config.yaml
experts_per_token: 6
d_expert: 32
normalize_top_k: true
routed_scale: 2.45
balance_loss: 0.0023
balance_bias: true
init_std_router: 0.007
norm: "rmsnorm"
learning_rate: 0.00122
beta1: 0.9
max_grad_norm: 1.0
batch_tokens: 65536
train_tokens: 214300000
Below are experts of layer 4 (counted from 0) of a mixture-of-experts language model. Rows are named router (the router's row for the expert), gate (a neuron's input weights, with its number), up (a neuron's input weights, with its number) and show model dimensions 192-255. Each number is 128 + 24 x the weight over its row's rms, rounded and kept within 0 to 255.
After each expert's rows: a language model's description of what the expert responds to. This comes from a sample of Wikipedia text that the model never trained on.

# expert 39
router [105  94 139 141 100 152 125 119 116 107 156  97 136 152 144 133 126 162 128 155  71 142 103 132 136 121  92 175 158 130 139 128 141 102 139 130 103 107 139 122 112 146  99 167 103 108 123 120 120 152 115 154 106 115 115 111  83 177 125 107  85 133 156 115]
gate0 [117 139 117 138 147 104 129 162  80 148 150 103 139 143 138 115  98 175 145 138 105 132 141 132 117  88 101 126 146 121 131 120 134  97  95 142 111 118 156 127 190 134 101 110 125 147 131 149 153 122 103 132 112 131 135 119 120 151  98 125 141  97  90 144]
up0 [159 148 123 129 138 119  99 103 142  84 107 162 127 113 110 126 117 114 148 106 165 169 149 102 135 131 116  98 102 144 140 129 129 179 142  88 142 149 118 121  82 112 119 147 112  99 106 106 130 130 152 154 131 150 126 108 113  97 147 143 128 139 123 136]
gate1 [111 107 142 116 110 143 154 137 137 116 142 102 139 122 117 151 163 182 144 189 120 110  99 113 121 112 118 134 123 150 170 134 108 108 142 156 134  91 141 128 167 120 119  82 125 148  89 135 129 123 116 104 137 124 144 155 100 149 143  96 103 123 162 187]
up1 [142 127 143 104 140 135 136 139 147 151 156 126  97 177 112 167 108 129 155 136 133 126 103  90 131 133 129 105 103 132 118  98 142 160 124 142 131 152 136 153 119  97 128 151  83 152 113 138 141 150  89 146 128 100 163 181 139 114 126  60  94 143 115 171]
What it handles: Word-initial pieces starting a longer word, like sp, comp, tr, car, cl, often after the or a, e.g. speculated, specific.

# expert 5
router [ 76 111 161 118 116 105 173 122 130 161 151  83 111 113 173 167  85 133 139  87 124 149  66 158 167 100 115 125 119 128 111 123 130  84 145 126 141 116 166 140 137 143  86 123 111 142 107 171  79 124 120 117 101 108 104 165 168 190 104 147 130  76 146 101]
gate0 [119 125 125  98 107 129 173  97 125 106 127 143 139 114 139 163 140 160 142 154 133 130  83 101 119 127 105 127 150 111 125 136 139  88  95 131 150 110 157 147 145 120 108 115 113 132 115 124 136 164 131  93 135 102  69 163 187 125 105 109 111 160 148 128]
up0 [128 134 124 174  82 103 166 114 111 125  94 116 119 164 132 163 134 132 144 141  91  94 154  99 116 150  54 134 100 131 105 150  84 111 122  92 115 141 143 113 150 126 123 108 124 169  74 125 108 107 139 128 135 109  90 152 141 122 118  84  86 137 143 161]
gate1 [125 152 136 111 128 107 150 128 159 139 154 103 130 133 139 130  84 144 123 108 143 138 143 105 148 132 175 100 179 138 147 145  62 149 147 145 137 123 152 122 112  98 114 141 133 117 131 135 119 117 120 153 107 128 138 140 163 151 136 187 118 140 140 127]
up1 [142 108 121  90 138 145 170 153 167 136 108 110 127 113  76 147 150  77  86 114 161 117 137 124 107 139 161 147 135 155 152 151 115 176 124 128 138 114  84  95  76 112 151 162 111 179 155 128 141 129 130 154 135 137 134  92 111 160 120 151 158 137  94 160]
What it handles: First fragment of a split word at its start, often after the or a, such as c-ircuit, ex, su, un, per.

# expert 6
router [160 128 130  98 124 124  95 123 125 136 137 138  94 105 160 142 118 133 117 116 132  86 136 115 102 117 128 108 123  91 144 105 136 123 142 173  90 109  94 153 152 108 158 137 104 144 123 158 122 125 153  96 117 103 136 167 110 101 126 104  87 107 162 117]
gate0 [142 114  87 152  95 162  98 115 156 156 116  97 123 140 115  89 175 131 115 137 142  94 119 146  78  83  87 101 134 109  85 130 121 128  65 145 142 137  96 133 141 123 104 149  76 144 154  60 134 132 125 139 150 169 129 138 114 126 147  94 114 117 125 134]
up0 [135 130  95 113 142 128  84 150 106 165 115 101  63 118 155 180 154 120 128 116  90 130 118 141 110 136 107 129 120 151  99 107 129 108  97 163 142 134 119 143 105  92 137 134 115 138 145 107 103 124 129 104  91 128 110 147 117 106 175 108  88 115 129 125]
gate1 [158 145 155 138 130 111  89  87 138 132 119 124  95 152 151 129 105 126 125 113 151 182 126  85 130 104 140 117 147 155 176 134  88 130  78 137 119 105 115 119 141 160 139 135 116 118 120 121 120 153  95 122 132 177 142 137  91 154 161 114 131 113 136 175]
up1 [150 106 111 119 112 125  66 154 125 153 122 131 129 130 173 117 142  81 142  50 149 118 128 123 119 164 105 151 104 147 140 155  94 120 106 155  89 136  97 131 137 133 153 121 112 163 120 136 123  94 183 134 151 123 103 116  90 104 168 126  96 102 138 120]
What it handles: Bare space tokens before a word, opening parentheses, and capitalized or lowercase word-start pieces like re, dis, Vi, Ro, Con.

# expert 43
router [131 130 137  85 135  99 146 145 101  97 145 134 125 132 185 175  84 112 105 128 126 132 171  81 108 158 131 144 151 135 155 135 112 151 138 106 114 123 101 150 149 159 113 151 134 146 130 172 134 168 123 137 107 129 140 117 159  94 131 170  91  96 148 147]
gate0 [131 137 134 135 152 106 125 147 150 124 128 145  99 164 132 134 124  98 134 125 158 164 110 185 122 121 166 170 168  90 151 138 157 117 114  98 129 145 134  78 135 114 103 113 159 143 166 139 137 159  98 153 119  71 137 143 125 113 121 118 156 146 107 129]
up0 [151 143 154 165  89 145 134 100 115 164 143 139 130  74 118 148 122 128 105 128 108 147 140 140 125 169 137 127 127 146 126 125 112  84 149 136 105 149 169 147 155 130  85 131  75 127 132 101 100 100 149 146  98 154 122 115 112 193 123 149  87 119 134 130]
gate1 [143  90 147 127  97 131 161  99 152 132 115 145  98 167 136 129 151 133 124 141 114 101 105  82  80 106 144 131 146 155 181 113 124 151 103  93 151 141 161 116 147 172  89 117 123 146 111 161 126 118 115 121 116 105 117 126 118 118 139 132 132 128 117 132]
up1 [104 115 146 125 124 130 148 119  94 128 134 149 135 143 115 146  88 131 160 156 160 108 149 149 141 144 119 149  99 152 136 131 136 153 140 111 140 128 158 105 132 109  90 143 129  83 123 138 104 139  99 142 144 115 152 154 199 145 176 130 142 148 126 126]
What it handles: Short syllables inside or opening rare words and foreign names, such as Gu, Ju, vi, re in created, Crete, province.

# expert 12
router [ 89 148 143  96  86 167 125 178 141 134 161 111 163  97 168 133 114 132 189 117 157 127 153  96 156 145  98 117  98 143 142 143 119 119 155 120 132  90 158  99 152 129 124 124 110  87 112 107 133  94 179 142 131 129 133 108  98 186 132 143 110 134 165 129]
gate0 [124 137 115 112  95 163 143 144 150 142 144  99 134  92 159  71 178  91 130 110 119 104 103 113 135 120 104 151 133 122  85 108 118 140 144 127 131 125 161 155 171  95 131 150 108 106  97 139 142 156 167 110 165 118  79 154 137 116 110  98  66 127 147  99]
up0 [ 64 152  77 134 108 137 146 157 180 134 101 119 152 115 135 126 117 122 142 105 145 122 148 120 125 107 136 127 154  93 153 127 139 112  86 162 111 122 156 132  95 164 163 175  82 125  99 103 103 157 133 134 115  90 135 122 144 148 122 129 110 137 185  97]
gate1 [ 99 135 138 134  93 125 142 171 133 127 120 103 115 106 156 128 152  77 133 107 149 112 133 113 140 123 105 103 113 125  70 106 170 140 100 121 150 155 118 151 113  98 127 105 139 129 112  99 130 123 182 138 131 171 111 121 134 139 156 128 138 121 109 124]
up1 [135 121 121 137 123  97  95 141 144 113 147  96 167  90 114 145  99 129 116 123 123 117 117 124 120 141 137 124 105 106 182 160 138 142  82 125 134 150 145 140 133 144 116  71 143 166 110 163 172 133 141 124  78 109 130  97  90 153 122 166 146 144 134 126]
What it handles: Hyphens, dashes and slashes inside compounds (Judeo-Christian, Anheuser-Busch, km/km²), plus list-item dashes and capitalised prefixes like Mc, sub, co.

# expert 22
router [124  93 145 156 160 132 141 126 163 114 133 139 102 138 127 158 116 121  78 113 112 179 116 145 150 124 141 152 127 157  98 131  98 119 129 130 171 138 132  96 114  76 131 142 146 147 127 106 118 114  76 126 134 157 159 182 105 145 120 146 152 132 126 102]
gate0 [149 104 141 125 149 107 169 113 143 160 134 108  75 136 108 144 114 104 101 104 135 148 152 141 122 106 156 147 107 177 116 127 107 116 133 179 156 132 152 103  90 141 122 135 129 147  86 168 106 117 139  92 110 166 141 125 136 124 156 131 153 107  90 106]
up0 [ 80 163 115 114 152 134 113  97 127 142 131 142 147 119 138 110 139 151 160 143  98  54 131 147 120  93 111 131 125  96 116 162 134 165 133 121 118 167 120 160 135 111 166 109 144 104 138  98 157  93 143 130 132  81 108 147 124 134 102 121  88 132 128 153]
gate1 [132  95 154  75 133 137 104 106 193 126 111 134 172 121  98 121 112 136 125 121 169  98 109 116 174 100 104 123 125 129 107 149 113 111  99 110 154 126 127  85 119 114 117 140 184 135 119 108 109 158 129 111 123 187 127 113 111 107 109 170 122 110 171 154]
up1 [133 116 141 179 153 152 125 161 159 134 149 154  98 140  74 120 126 121 137 126 162 135  86 184 145 112 138 104 180 153 146 144 120 137 130 134 141 165 134 101  98 104  69  63 139 148 158  70 139 111 144 160 134 142 122 111 118 120  81 167 138 162 122 136]
What it handles: Stem pieces of Latinate words just before suffixes like ed, ing, ion, al, such as duc, creat, organ, diver-s-ity, continu.

# expert 42
router [134 143 121  95  75  99 141 131 166 117 107 113 132 127 161 128 107 146  90 117 120 144 140 105 156 115 141 113 192 106 102  98  57  98 123  94 135 181 142 141 142 132 135 116 118  82 182 168 108 121 176 137 108 134 126 128  81 139 164 122 130 126 133 125]
gate0 [183 153 142 156 156 130 136 145 171 108 133 128 126  85 116  80 116 143 144 150 119 135 153 163 105  98 153 135 127 164 146 134  97 140 130 166 119 170 145 149 107 110 144 185 129 131 145 149 101 129 123 112  88 131 109 151 170 157 106  93 128 143 120 142]
up0 [117 135 130 151 151 153 123 175 152 140 153 154  97 103 113 191 171 147 152 113 123 142 143 107 159 125 103  91 143 105 116 134 108 115  96 132 123 111 146 148 168 106 129 145  98 141 102 154  82 167 133 154 101 121 144 160 146 137 156 148 112 144 117 126]
gate1 [151 124 116 143 127  97 166 128 121 143 144  86 167 120  96 138  94 127  99 147 150  94 139 133 128 127 155 130 164 150 162  87 134 103 149 130 178 185 126 148  82 133 112 120 129  92 106 178  97 134 122 124 117 144 151 115  97 105 169 111 140 126 118 138]
up1 [118 157 143 157  80 140 116 118 118  93 106 148 138 116  96 108 146  98 171 125 127 101 151 145 117 113 107 104 171 121  89 114 140 140 132 120 125 132 108 122 104 166 163 153 134  78 140 162 103 104 115 143 138 135 119 117 105 106 140 157 133 120 123 122]
What it handles: Single consonant letters or clusters starting a word or syllable, such as p, st, Ch, w, h, before a vowel piece.

# expert 36
router [131 108 104  85 113 133 153 141  98 179  88 148 162 122 139 181 107  78 144 118 135 125 118  97  94 104 128 133  85 114 139 126 102 105 104 170 130 120 165 131 110  96  84 142 146 149 117 113 126 131  99 121  95 127 141 124  91 163 129 147 129 101 177 141]
gate0 [ 89 103 117  76 139  72 115 118 128 131 139  94 133 116  96 150  88 133 131 134 117 158 121 150 127 108 108 104 115 146 103  71 104 104 107 137 108 144 167 151 138 126 111 109 128 131 109 123 120 145  77 104  85 113  96 107 109 103 152 128 145 156 137 186]
up0 [186  86 155 114  99 183 134 156 131 125 166 118 101 106  88 116 157 104 142  90 172 140 124 175 158 154  88 152 137 112  94 146 113 118 129 109 124 107  86 123 128  97 117 121 114 116 144 152 100 133 180 129 171 140 119 138 100 181 148 129 135 130 136 143]
gate1 [118 117 125 120  98 114 158 157 104 100 138 112 150 132 174 135 142 115  84 179 108 157 122 129  99 155 177 130 115 177 141 111 132 132 105 127 146 137 122 146 106 147  98 107  69 115  95 118  88 135 112  66 131 127 131 166 110 109  88 125  70 107 102 168]
up1 [158 156 102 156 156 169  98 114 174 118 108 127  98 159 124 154 132 129 172 136 111 134 127 155 189 107 149 138 117 110 154 122  93 147 136 119 120 141 136 127 160 126 190 155 130 135 103 119 164 138 145 114 149 135 115 112 145 137 142 115 139 153 127  53]
What it handles: Middle syllables within words and names, such as ra, la, re, after a prefix or first letters (comrades, disrespected, fraternity, Slaughter).

# expert 38
router [121 104 130 143 121  96 107 140 135 104 132 140 134 140 150  94 138 136 124  80 151 172 171 110 121 114 112  94 159 116 135 167  95 123 117 145 132 111 119 144 139  87 153 137 152 130 149 105 125 138 166 106 110 113 129 115  73 124 129 133 133 100 129 152]
gate0 [104 133 157  82 113 128 104 138 172 116 137 134 134 115 127 118 119 152  80 165 166 112 121 117 118 125 109 108 155 118 160 144 107 128 113 154 128 130 159  97 113  94 136 133 131  90 172  90 119 116 122 157  98 101 149 164 129 154 118 120 119  84 128 142]
up0 [ 98 138 154 128  56 119 166 160 119 152 149 118 101  88 178  68 153 161 140 132 163 140 118 130 100 148 150 105 170 144 133 106 161 120 164 117 102 127 168 108 128 103 135 125 121 102 124 125 134 179 145 122  93 114 123 162  96 109  79 136 149 132 145 148]
gate1 [132 105 134 122 130 134 149 167 157  92 113 131 137  85 201  88 160 132 112 103 148 136 130 146  90 133 188 150 160 148  95 134 131 120 129 154 164 103 125 150 128 149 147 149 146 158 120 159 114  88 143 102 102 134 106 110  91 126 120 159 130  94  84 109]
up1 [143 146 130 107 100 151 153 132 133 148 140 120 129 147 133 136  97 126 105 146  91 116 103 161 132 104 139 146 175  77 129 111 176 159 134  89  83 110 108 103 130 132 142 141 144 133 145 149 149 168  63 170 122 150 106 150 104 164 151 138 120  95 111 139]
What it handles: Commas after dates, years and place names, plus in, of, and, opening parentheses, and first names like John, William, Peter.